{
  "d_expert": 48,
  "router_score": "sigmoid",
  "normalize_top_k": true,
  "balance_bias": true,
  "head_dim": 64,
  "positions": "rope",
  "tie_word_embeddings": true,
  "parallel_block": false,
  "learning_rate": 0.000938,
  "beta1": 0.9,
  "weight_decay": 0.44,
  "lr_head": 0.00636,
  "max_seq_len": 1024
}
Below are experts of layer 8 (counted from 0) of a mixture-of-experts language model. Rows are named gate (a neuron's input weights, with its number), up (a neuron's input weights, with its number), down (a neuron's output weights, with its number) and show model dimensions 320-383. Each number is 128 + 24 x the weight over its row's rms, rounded and kept within 0 to 255. Numbers have three digits each.
Before each expert's rows: "raises" lists some tokens whose logits its average output raises strongly, later layers aside; "mostly gets" lists some tokens that are sent to it at least half of the time. This comes from a sample of Wikipedia text that the model never trained on.

# expert 10
raises: "s", "ality", "ation", "ed"
mostly gets: " form", " show", " school", " city", " club", " leg"
gate0:144111144121085105133134113132123075110116111111147142101111155168149098144105210162167192161145149135099119144120149135141114132101164157145148137106125092135108113088122132141119143112108121
up0:107084114154107164128149146105125175155128135117173169114112124106158106171099147139109149125143145171085124102160149131151136098112138093152109125181111124124105166131073070116126116155128134
down0:123078069174131123144124069160097086145106158081160111110152113113105114125161096113147118127119188124110110157165162154150137150071128140103091128131117158119102131110139133122114084146163123
gate1:126144107119117141157118141155136090131094124116149096146138150093076160144154135132133114064115139139200143132135093125079139094137134111158134127123164166126110111135166135117157152137145149
up1:150125148087137103090130091146107145100137122163106125147139162134105163122150109149184144128137138115182125153105124117144117101160134123189139113117135152124096146103164120120159125114122113
down1:114108148130120101151143123151151120132136136124149111111089171137119122142152156148092121090097103104147173168117144152128156167142133129127101128117122074147139158124145144099152146154146111
gate2:102125112138142151156133118086148136115130157081112130112135098126143090127104126151126116141150103100110131115112114143133154147124157167126110147128115093168132141180098140180135145092115149
up2:122100154122134149161130109093121110118146157114109139101108126162144109139103079159100121138138135155152120126142133164135117114127150103165114160079103108134127132152152156136129118122089085
down2:103130159135137126124137178129128157099146166119128150115131145132153136103111121160131150100132118142122131109103114101118114196130139133123130133080081107122134115209145132117126125113149135
gate3:138140106089158130105113134161146065105154135169087131123099119142135138103107075110120125116128136150124120122108178114143135129160142103116115155088155118153119168110113118124120091123124105
up3:181113108102114120154135102149058101162143118123135202120117126155145159107152141154105108121137136176057110114133122135102114150106132087119132142114114144124135134150159074154133142160116142
down3:124113141111141139103125126134167125129107113192099108129148102109129116132125083093123146092132135107100096119152152149140165103126144134118114146138115053154145117122074114128121129128120134

# expert 15
raises: "ed", "ing", "er", "ia", "ers", "e"
mostly gets: " oper", "ject", " present", "form", " engine", " coach"
gate0:123073133154104107134108133135148155111139125065146102143142103148166154129112151081115130113111120114130125105083100160104151114145133141116102143157140155103126128149119100177150166156151157
up0:133189092159146146102094115112184164147136107160099117136146119089122136092127128161126125142094122148094159123119154168172094143106094129133141108106158136140116140102127125130100141093137077
down0:129135130131089151129159120140127112171141123050130127100090134089107093121127116135138154093137140122134116106122132138107108161131152135147097168143136118171131114128115150132103198121131130
gate1:137182147108117176144113130089154129114150144132101100129126159117119096119115133122124110130124123144102134178153107124112120120106146133130138084146127136168133157110142158140141135132173096
up1:156144168122166137133172152085133101092157130143096092110154137140157093154100119103137115121129104104080119113132094157107178106108134093133132117163140156192121140104120108108150103155120116
down1:135120160102148123118095133110080151119144120136093137133125133119161077105135131140137091150089097134169109116142090148089027139088132109146133111119093141156096131125103117123103167133119122
gate2:131150101123137107136138126162101142087132121081099091156079133114190118105152119171171120137134137120109110077123113072181124094138158068098097120159152145128132119131103113099156146114122144
up2:124136128158093113139133135169097168094151113102078106174099135149134093100148118176145103141164114128106095080143124085158139121133176113099128106124098120085140113152108159130121102124167070
down2:113126147118138129149104102112155161133156134142145148128115098152140146120081125118087149123140101111117153136164099134151082131154160114118138122129094119096124099109128095072100109155135125
gate3:135112115183109102132176111144131130160094074105146159076136126110152149098164136176116147120132120145109106104186116121109166123135118105126176105166121161123104132120150111100085137134100125
up3:168140100146122128134124114144124145118110151123128130143152126132152161115156106150099159150159132140106107130160142162162184082129113068088119105180137102140084163133165147120123133129114133
down3:126118107222122141139132072111132133142123111121150091110143148146101157150144128154117126181094108107087127157138127148101137128127153122119151141149133094153133170144143074127101120100160114

# expert 25
raises: "-", ".", " to", "S", "=", "M"
mostly gets: " two", " all", " the", " three", "The", " four"
gate1:166153113139123130094119148096115157113173135129135138140129118111102156135127102125106104131133101106106149185119118103153121133116112116059115101140104090113174127125150159076144142127139141
up1:126140120167143124123116114123156148163118152138126136153157156157138165117080123097156154120124145169147146132114148131173118104162134149125155134143191116078105153103153101138155122144113140
down1:119132096117107084046098103152118151163108133111095121149086140134128121117144067114117146137109122160117179150105122133126084132130126121134142108145125122124108176151103106090140157133125118
gate2:135128109140078160131160149117107123136155124123130102177167120086133130158096132080137093163090107158118117150115115102179142112128155111153118141125135116104185155124094163140152100138131170
up2:121112126136128089131089123119151137119112136131146155150101133164140104103170113127146107112149105100145155103164132137093103150127117146089158134130126123125058083142168118114104165138107113
down2:145131148137157160158148127112165157084109149122143114142096117097113088127115084122124084134164171119149099107184117128111101130141127122148130120098148132138140138118152136106096143121086096
gate3:154147094145140143124143160152132165125172193133154145094136174137130087137121162119110098140141140154136113127148135163102143136072099146140157110162121132152150126101153139144127159091153162
up3:141132152140103125102099141108140130170103124124133193143107090102070109112153136106150154133145121107166158129136141127134139155150099108152138129072135131134153106126137118112120125130087142
down3:136114177142117122153118143152144154109114094111147099152082132180095127159134154081131135126074084136145159142173181123120063135154110095153110129115176167123154151156133089135111122097097188
gate4:166117088107143139159093086064151171132128110139094079178119139143153076139147122108131104149139144142155149138152127126116151118136117114142101118164099119131113151130128126127099131158131179
up4:116134074108110121140179157093133128101103143059140081139142149142119146188118164124123099139102123107078137107137139128108127158096105134113110120103150151170120137114138137133135138108155138
down4:109170138122127132100140120119099099132119154145133127128149134133124129143116103117128163127111122156117122114177113132146117155109108149104109153129180142166120156106120139149148141139157122

# expert 42
raises: "g", "c", "sp", "v", "val", "s"
mostly gets: " O", " con", " U", " o", " inter", " ro"
gate0:108126094158151098126141139163172152144111121156117108081139083087143116180128095132081141131165108156142140142117114104149139138177133112145096088140143166152143140092138132118125110154131098
up0:138156121129139126116097112145116138129118133095114137128136125124134106098140084135132132107092135151140104096131173142126113125123146101116107117081125128107140141113142148126132120134094129
down0:118083148147148099103118115145161148096118118078087127108132099124159116132142097077135117125136117151112144100154165127135142157148121111115150151128127159130113135131098101138133162169117107
gate1:157114092098161127143178096095168130118115133118129131068132147095109102128145139103154156170093129124105104129128130155123123105096146149152146126172143096126083180134090134085107139100104111
up1:128138128178116145115089153103109131110176113114132130134126117115099102082119143155102166139117102117135151158119164128172108155114105139123140109102142145111149127115181126143155126095124143
down1:147146152128124145151161165126107156123154097171145134102116118107148135154181083133134162114103114109184124109111082108107105180151151086143104108138149098105128159119100175110176173141118111
gate2:144139132102099134147137160150118092130105108147145115113112169057144103137103116125108140130115143134127114153138096077181106117117109099143121134126106152166098129080131120149145158143083140
up2:195119143101114075167146147129116118175103089101143150176119132095096135158153135147170113152100156138089127089155105095173105062106122142121083096131114111129141133106151131135117194142136156
down2:140138161160099149126126145116150122131134140143122180126148112126083114143146110134135132128145144113100124163128165095120111094103153162122146104147147091122102143100110183124131143104139131
gate3:093127100149121131139133131096139194096109148128109147166111166144143156082141150088166117137102093123121127177193133192089156142170159117093108136103106099137155114140107113169150148149106140
up3:109104084123136110129168116134141128193089107117122140125102086105121148092150117104158149127098142116088136139167143122140127108170099129100141109112118109081133134132125104139128135160110159
down3:150142118086119125110149148135129119131135092099169116111135117121135124133086120102133103149145166100137150097087116126111102157132105130119145138172160166115097089117157133126124139113127080

# expert 5
raises: "d", "r", "ou", "in", "v", "te"
mostly gets: " st", " St", " For", " inst", " (", "St"
gate1:142147137126123131143104134136134125151127166151097129122150118138122125128127168112115123162121085143126174122137114108133183125155148155098173168159116113117131111118166122137141122129138118
up1:082144150122104122108111111170115102106086148112164158123105138161122141102123100149075101090089151142100094129135130089113110129093138139156160111134152103141112140151112117120099141091129103
down1:172184155113091115128177136132137140097162087129095167102126142143139117169117115161138047113146119098165144096150137135124135098132124166133171146168141145108126133089080125151115086147086147
gate2:113146183137100147141108130084153157123125144140096113117135088125093098121110134136105108148087118163129213143123102104127151138141103114070159150134123116124154122109104136133093120143131097
up2:104178161152114105129154136117139156118116165115153111150130153119107121124117140101070125119087137142117148161105101127129149131125155140113126138134156087151110116132141139114073115111131097
down2:154137186096134146139083089150125128136103155138121118147095111126088136145113152109159126129108113086138148148137168106112162165086141144169092132138143112154132135141127132075139104126161138
gate3:168090088134117104152144116132144156105132132130128168105124110072145075117133136082108104164089140133122131114076161143170158109140121155096164138110154122141151133113129111111140170140117150
up3:099115108134115125173119121073126103134093120124144129097110135152152143154143087120143143122147123104133171108135125129104150129104144122139152143189104136117134145161137149100125098114138089
down3:137152090125104155148115120084115103110145125083130117125109109128123125134110113118101154162116117132109120134113129120119114150166125089118144091098157143082133184118143145107098160118119169
gate4:138135120164093152121108119119107110111153122167152160124157100127145185145129133118148071099161137094127135116131126117150119133116150130125136084134182081095130125126140127123130129153133138
up4:133125088132134102167166098163181123144099079129125108151111147147151143110117114133141118125153160173053123143162135109139110113072107148135127119169118114157129146139112134144153125136130097
down4:160144124096131110116097099149129149135151120137128071169135138142117141160139132152129112133155164088154129128130099145137079158165111092141153136127128167120107124080105171139152122149132126

# expert 19
raises: "erg", "y", "if", "ene"
mostly gets: " so", " po", "medi", "olit", " phot", " radio"
gate1:153167143151170142127075130144105144172165148139126162147132152147098098124095107081140165145129123135099139103102136159137119126110104132134130112117107135153137127159099110132086138081096139
up1:113090118136105148094128127136083123098139121107160109147131159141121085137074157137113134137130142109099112068143137120120098167084124136119133077113130132121100138137141139152108113101138136
down1:110135189129123116164149082147110132130131124116087076143134122136110121107090141157156102124135132122124148069125126110110103133081131125135144147131099131115119107169127127092127133140137144
gate2:128136161176129169120141100144134112156156149159157115090161159100190106130122104115136090072145141104122131124129106121127133105099159064142093103113124167123117130160127132130126123129154106
up2:121156116147149132168107166160113101150136113151150091120148150120119089177107109112133131092146148118105092128112117094136128070095109095131101132132116151134115118155117095136146130143113107
down2:137114109130115092167095150122109139176122101096113104154125145138104124156132123128106127092106119083111132112139125123160059138114129120150127154091134166125122101152116138144165109152118139
gate3:147134114151136121125114141133145143133150130118127085108154115112115139099144096105092138111101144088108143175144149152093117118116106125106124116129178181103124160145103108141163131059130110
up3:102117153130100154133168145111139101112133105108132152135164132182072132126125119113135172086120154080152139127103122155144119132137151179154103124139116139124154094131134121104132152112155160
down3:145122150163154118125189122105148117148109073109110116085153133125160077125162169163094133084144165167118146100133122145141158114087123133142119106134104104170121134089132135130107110099120119
gate4:075147158115083142154120179134134112160142112109184156178148140118157163168124132098145092088131148126091165144136131107142132144153132132110131115132074108097138133135142115044129126145149127
up4:128142115136134166137137141109162108136133087150123093079132174123161107148117189158105147160130129107086130124132143150130128108121117148153153174135171109119079124153119160125089119129112143
down4:103156138163137136093136109130123148153095106076136102078145135124123142156134147113127165147146166099128109101149136095150133149169107139135137150155099115115116101124156109126125135140096061

# expert 21
raises: "v", "g", "m", "j", "k", "ve"
mostly gets: " In", "In", " un", "/", " ad", " At"
gate1:181101149128148106106176088152105112127144132105065124148095139080141150160128129084127123170113119147144117135133136132140145130113132154152141099128155126155171142134081117126109124157112138
up1:111187086149096159118103144120122135113162132120169169101142165144163126132104090179138131126121105095183116143112095115126146105147142141108092135132102125148131115139133149107121136087102110
down1:160138122164127114151135106134137154091127117131119093133115178119152161147141119140137123085147160089150165128117154131127113165136147099091095121159119128159159120156123151097139100118117121
gate2:108151115132136096132144161107143103146135121151125157133114138115154164108109138124114146128120094127095067147101139158131152141138132121121156183166160175129169122145152139110085137119126163
up2:121150134192117132144147124122136114116131098084081145106125134119128150102120116128125161144161129116114093135144136124126126133120157132145121148137125129145188080160125136091141096114140138
down2:153086140136137106119131150103111182100075171119098090078137105149169080134121099110129116100149119130085152170162120154105134152151096160166104145144189110145119173145160104172136144154122150
gate3:103128150128132203118092077111132133155135143162127151128128137142140112152156150145164122120155131104185129136141120130139141144169116076101112082133145109127165136131124118140133098092102134
up3:137128114118102054087148161114126130114084104073145162123116109124131125150113110099116127167118118124145125143096137141128147144095157154120108161094146083140150111155135108140146183167125147
down3:113120170192154152159103092132130113115154109163156136137103144109134122135155120126146088123132185161142076117108075145099200094111147117153114101111137069138157166158133184121152149141118152
gate4:121113123134137133122128137143112137124130113139175138152093118138112147145101096141129121147148128105117122127140123120135160143102136120140106115100146146148084115153121139115137207097060170
up4:109126174152110107122154108111147123098110126132145150138119142089134100142096133160112155142150122116141121123113115118133137124172094076126105086115103130114127100141125136140123143119106107
down4:157105141126095146151131084115130099112126112127136116142136132100090140097145113107134139112093131135142150135154135156128132203137108095099131074188127117130128154092158123124179111150146164

# expert 0
raises: "B", "N", "I"
mostly gets: " US", "US", " USA", "BA", " UK", "RA"
gate1:134114151139149131097088096134124157132141100124134153123114139124152121160144091150156148139133136143123142170142131147125134149103099140110153142100112120122101101108118117103124162142164142
up1:101182170114164127103106162104157149156118134112120088145128088133129169135176160128120135086113110151142118148157123133094120105139155128153114136113141121114101166126079103128102140176133138
down1:177149130102129099175139107140124086121089126110095124137117144150059136161139143125101134157126163115185109104140106113171129105094151152179120113161129145148149145133117120132156139140068131
gate2:097142117147107102142132087144177141148138147160141109107086131150160179132145124141133120086143153107102129142139172145159140123071125122118122169124097085164104104132108151140138114107124124
up2:097086132123108095117126109130164125146110145145124100106138079127124183120136149115122129127142132134110142147116164150161172121078179140148112161128090139111118119125119155134167118101094140
down2:145135118139129127090118125093155155145103122108116172140133114083157133113160105138112151140126155101106114148085159121134100120121140096151117138131134152158163128112078143172152114166126142
gate3:127155099143143164100115095146099145125118108115121148128055116138162153091133142156126126165120123146136156150126084141130120120148101126132116153151104141124163157109132093141150147101151108
up3:124157136164175146090151099132151105126165116167106117151111136120129115139105111078120083101111134144139116115132149102087121152110148158156126110127168132163134130112108136109162105124123118
down3:135145062148155094184138137157111111149109162130162158120162165149144102167113113095106110098124152145128151151131115151141137149094148143135096123148076142171112099173141131126099128128142133
gate4:125131121109142194189120122146109093129109140160105147169141117130085167124158143152149145100133144128086133167123134119152101153131145125174184102129131142147154110133128122137140132150138162
up4:140122175147150137156137148058183131120122131109110112138115112170144135171139127115104167080122126133131170121127118112123128152104165165158146128126153132084119154132138112128157124144098147
down4:067096091125095151126168140094162136129115105129164160125128141154135111142114157139080076129139137143158115128126145086090161131104155087094145137138080132151129096112149118176098147143150091

# expert 6
raises: "\n", "—", " —"
mostly gets: "\".", " ==", ".\"", "|---|---|---|---|", "|---|---|---|---|---|", ")."
gate1:133108091107157145166122148114093137114141149177136200140171116138144140149131137138160151105142107155123121136061154161115144124112131089154126125142109119134168123151117116122170111132136118
up1:137130071120099113124140158103114154117092120137131177111120156174109141134107136135138135090159145180138103162111095107082135162110123093141146129124092176108142080114149122138161106120108161
down1:102177128128164147173164153100185146119115152161165122121146153156154157123144121101140154128124135105089169132164122140119117171139128122101108113170141152138084080161146165143141135141115158
gate2:168141164165149143130169152075137145112128123120149133159140177139094100109138142135084144141124126158133112101093153131100134143173112141131094181135137146111155206099113150142174152128144104
up2:121119161147093125128163108115116127118153135102146114094122104130137112152117113168112124078177149150141121092132119124121111156160115102127123131109142101128137080127180134115100145115109135
down2:148101115112171167120124162100185156143130127101142159135125112122139128143118122136146140146092118148114152078114142109150116140118102127103137123139158104109078154151131132094106143111118160
gate3:135149092126142123130088122106105155129157121156080155176145155158106130107105122162155116131134142163138130097146186119122137094149090082136130127104125139116086139155125182106138121121115127
up3:174148146158141139150103124125112159122134136135101135117127102124130130148097159158149129122157118129133125141121084138141129149117153131114131124157109130169131115146100143158104096110128117
down3:136099137093147119158136148087128141143106084133138107083068128147146160131120140126096140115118192074175130131074139121132126104123120109138103086135149169121104140133142120117091140126153102
gate4:082143116151151105128139132093126167079111127156110124092105140135104090166195173136113137129109101110138125140135129140114168113131147107169110115145179131137154109145119124133164162115092124
up4:114159144090131165136101104134143106161121141158131136131150133054182104119092127146142107096139112137147118162181156157116147117104116115107116117160136139148153143098115110155097117156151094
down4:138138137102115127147142147144118127152151136094139141131134096139113145103080154174114175052121106100152107138113106113117120165143154164112185181113114083139168137097128112084103109115128090

# expert 30
raises: "ie", "ings", "it", "igh", "or"
mostly gets: " s", " t", " re", " th", " Th", " five"
gate1:146140114155137143131137113135137115113099128154112187155143188168121136142140108167147149151128123126109141111098115165155131106146125075100150140145104089133123131126149139096092133105106117
up1:140134093098149146166116140115135152097116117143118114158187120121141135085090161111111138125134079120136113107148156156158123147134098108090159114150111079086115088114138145144102113070144137
down1:140188096145103126139115155128140124141117128127180147101128104135109069108075090110113096142105118113122139119137137154140156127127121151154118089130163164154093089115156130078123143117132110
gate2:150149124116122107099115111137165127133091139121140110124118120105125114152142106132125119129147093119060120160173114168124128113169124138077128130137163131092114095123121173136148170115142145
up2:136156150155102138137167110169117100168141144115151166169101148143112147150128174127153146115137105151128104083138113128091140150109116111142112104121108103144120122112131109115155104171129119
down2:148110156103076121124119140160115147138084117200136077091123127156133122144106159125118136124169148124128142140142105108103153133106064156078124100100125163174156086140153137127101206108087166
gate3:173152135156121130100139147140109132141118138077135159120141153109143147157158119157148109123156122115154098143106155153146162109143175092133148124174135119145154080114141121108110100118143096
up3:092132133104142122100131110092140163122121146123131100121177093152123103098121140092125125157132130120097160133155136136128146143153081131138123148114106091120111176161093107132095165102139171
down3:160112121099129123089152124129161143114089157158163128144114121115141102114092080106172133139153150146141111150145113129136100114119093164111139132138113115132145132138100129096136149118144143
gate4:144152134130150129145127145137142107169153122191142126132138126124106117097102079116144145090153109150134096158136165140158129134123130139172096139131088106148101077103127149086118111113129177
up4:124100135129127129150163117139110073117121116149133108181113131123141140087103150140134138111135105147123110149122100094119139143139149083132118096143098142148121149147127137085140132165128121
down4:113047142130093151173153145148137136167133144114143119143112092092121118115137112157096127124140138121141125141119099157148098118158109061129171094116142089098152177140126121149106121106154120

# expert 20
raises: "i", "a", "ie", "ian", "ar", "s"
mostly gets: "av", " Med", " Val", " Mag", " Ser", " After"
gate0:090107106127153126103130136114150158104153128124131120133174132095133156111136158089141122118175139139140105083116142108124150148094125114170121145159120123159148121131115152113135089135134101
up0:117134132144153129122117134097154127109128107118137086150128108176113170125166127134108122152137106136180134114143116128071137146134090137163135084141078144175108150157093081114119150129113162
down0:146130128084113116071079130133120116142116115127161142118139113105109156112133139122126148159099134115097144102121113152125131197121151107141189172114149146106128147117101114132102119142107164
gate1:113151129142133163155169131131145157158107134133174126121153154099120133103125137124131159134163119144161134127102124110132138119114146131135102089112142096180109088144114174130101083121127133
up1:102143132131140097138135111114111132132120114099138137138142099117131122115127123165123149115140128126160120150137122093111131151106136119105093136178076093128109103126132189136119160180137129
down1:095091127115086120078139161129141099146129105127157101109120188099107142109095155103142117150140088137162133106116149146137126139121123103144146140123140101114122122154112070130133092133095122
gate2:131137127117129131145130170130109155094120113099119119114097119071100130148051126127112117109169102141111150109121124168127137114146097109160083137166131139108125148122105131161183106091093111
up2:118153109158147124151103132156081128139115157106113099153171117126140138121097144106110116119169114143155143151187133121143121144138157093138112131107130146131148139143116112178146093115123111
down2:146118112112129095131129103161127118120148115133107142084126155133106136114153143142143118073084121120116093140136076144128104116101121153161115130109110117132155120173117114131109117116142123
gate3:127118112144107135106090104174118108136120104098147100113146102144128140151153124158140079132178130175148128120122105127129138144095172163092133106171090110116119112128152083134097120135107145
up3:106128113124150121126127095141104138116128124155142124093125138103144170114105103093119152083123143105180090147123114183119138162137107097133139117164103127077069132126076146111138124083130183
down3:140139089099154113110150141092119125154147150134115169147214051122121141117105116147097135075100120155112136135163162061108129152091106074108126115149140142086151124142118097107127098155116126

# expert 17
raises: "1", "2", "5", "3", "4", "S"
mostly gets: " (", " ", "′", " pr", " \"", "–"
gate0:122118113126127138110155129149102132127133107138121152102136127160107104124108122112152151142096138108112096075157148144163153107117136161090086140172139149146099151151121136188100135079101138
up0:138176125070129141150074092134126111108150177133128114127122109089127173123173143111123158149155149135126092129122152092143142117164133163155116123078100130150153113129134150093133128082115129
down0:111142118135121110120194106124138113174153141134112144123135151074152158155091135174157107131170189102125093164137107102157117174135220119198101131142104151164169081115169111107177079133133140
gate1:117097176099093103137180167134099173124106137111144107140145116142121111143097160151115092184205103129118138100147144147144112107138125120136127102127140127138129142122114131126118141128132141
up1:160097148074096095118157131143094142145089103126090131161163122184111131180106159102149116160169113145106149107149154128107119124161119103158097147171149127119121131163121162112142140130123125
down1:130137146140138146157132083163144129144139148135139094055145111145123160117140123076086094132124134152091128127127158107165102125130098129072090109142146101076160124152164121110153196124170135
gate2:126142109121145151119066126136128144142143134133158142105119124157114098149164142168147165141156132095135099081155173130108134147134073107090115112084137133111107126154132157129091109092102157
up2:152120111126135129118147137122104131140156169128128137152138126122106125099148105113110123140142106133123158180109146146127134113116143120138107139091123090130126143117132114107155131152126172
down2:111151132100121156162130132147125145131117111107142141111132132091131140127120117155162131137154104109116066121122113151140141159145206089125121115110113155107136130041122119118104130161129130
gate3:130113107123118152093114111169118108110119137123138152134077103088117119097172146084146153128163133151093126106095148123128155148159100107138108141122140119143103138105155133118151163152125156
up3:161135149170135119108121108113109172072118151154139112180129114157087090139180145119124096134148094147081140134109164127143116134186104118103140114097138099119163108136177134122136115126150173
down3:115130121117168117022155080133143101135141132114143154161099081107144163152121134098134124158128131142115111158142153108120074126119132128136137116137132137134149108224155159101068135107113148

# expert 35
raises: ".", "um", " ", "ake", "ise"
mostly gets: " Br", " No", " part", " gr", " br", " dr"
gate0:125091090070140120100121121098144141138157149104137182141125135099123130113141103112142135164111106120078188132118136147156123149110154136075143121159118113117120133138098116145118158150103113
up0:113139127101111117133123149154156132112113133088128136136097134168092133102139131163126111105125160153083170150112127110118140129125134117108173140123108115087134143120145117101107137125136088
down0:048156093119141101112117143119150117117126090154165174135129162140119146116087137102146127161122110129124121113155086103119171134062143112159126143141092122172135127097143176115158117132170127
gate1:133113125143152151114161149137118116135142134148112134099160122147133137108091128140081089115103133123160142140133143155140181140146163120135169146136108160090120130117101133116145127098146151
up1:165128097127133123129170090111132127106096141168102132129143161166124143121146133089102092128113125106149168148081152123142179130148105103123120160114123125129118161117128155117117114136152140
down1:144133136073141118124146144178104094160159158169117090092136160126147111139129164126147133142125099126102134106109120104170137155140132121142167094125116137069162138118085169129140137108147133
gate2:110133161153162111087125137170140182088138142112127116079107130140105105138140166211108164100120133136147074141114064137115118094112098104100112140132102143146119106151170129096111110098138135
up2:151118154142128146098131122133101167130134134132125086117132135120128111138157139144117142118144138097155141141141083152046085129145140142114115096121123108151139172152133108087113124119111171
down2:149094154160080135190219135094145117110122144143121136131165130132095140128142136157138113127120142146123147127144100142126144116120191151129142137158129148087133129150130147125098143156136108
gate3:115133134157132156148147124109098104145163085131136129111114173166135141121140149163166127142153086132115129126108129115122137135118125083151153106118090122139119096106137091085080115082117088
up3:096140122132140165180134142107141103142118134122138132114146128149147104126118102078126099143126134165157186112109147125099132158134145117158146084173100131091107145109132095090103121138137112
down3:107133138110132172145142136186109130075112111124106148098095128094144172117104141139079126132121143113170148132127173119145161103138114126149096145174131139174101100113116157143085186177149107

# expert 33
raises: "ig", "ir", "l", "o", "od"
mostly gets: " v", " Mar", " sh", " Sh", " se", " rec"
gate0:119133169162111171166125125135147141142152158139175148106131137141101158110164103103132174146149165117134151149120118140164123109117139124108146176122141149110137091107170139119092154144132092
up0:129115166097131144177108145146154150127108165096143130111104081135095136112126144115105186095112181129087144096111094188159153120150160113114123137147132125074155123117134127146156144168160117
down0:064135097108130125124093142107141176111146141088117068106118195140125150134141129140153124095106116153125121108124139092090136144091140097157131165139134128146128131145142136168160120132113104
gate1:138102133089151123106102093118126107147148169112152138161100157140103128105149137094147121114098147140161115128127119131124150121131163126133160151134113096125121139114128119159138141118165103
up1:107126111103083115111159146073104128132137146122109103116127156157124110122168157097143110184165149161112110155127123133112177111157181142123141112113065101167115134148121128141114131157098090
down1:151174122133145122129118103124100125169149137128157136098147150143132110112125124101121112133118119131182127099110094124105133151091116142140156144096121156149104173171102109091113147146122158
gate2:128161126110104125121120133159134123102099099102126128155151155116155117159173116157130108113135127162126113086116147077124160087158109129101076128111112145164175149114159131113151063157105127
up2:138112100126127114120123123076137153144133149100137078081123106129117108114151170111143119168135118113154157102142131165200147170117107110096095162144100088092140108147090163101158128135160162
down2:117116164090131132140124121145128099147145146153160135160126173114139146100170106111171149123101116155120129147161150144145107094146153127155158128143158126124121099150154120076088134119147170
gate3:153114121125109152151146131116105155147099117137167121146163131157088100139106097153162140125177111110124143112093112148137123131117138078106123095093090093114140095137138145092134136137128121
up3:109168149153147100152095108141067132152140144119144133102133148190111156103128117170095163138155065129139094109088112123141113171113124087080132141131097137117137083091146148139111105133143132
down3:143106151103168152145056134150141152125185125118103169137145091138128100177147153124168088180150116163155123148124113150155139138145137067131124111134102129094162096099103117116140151141095144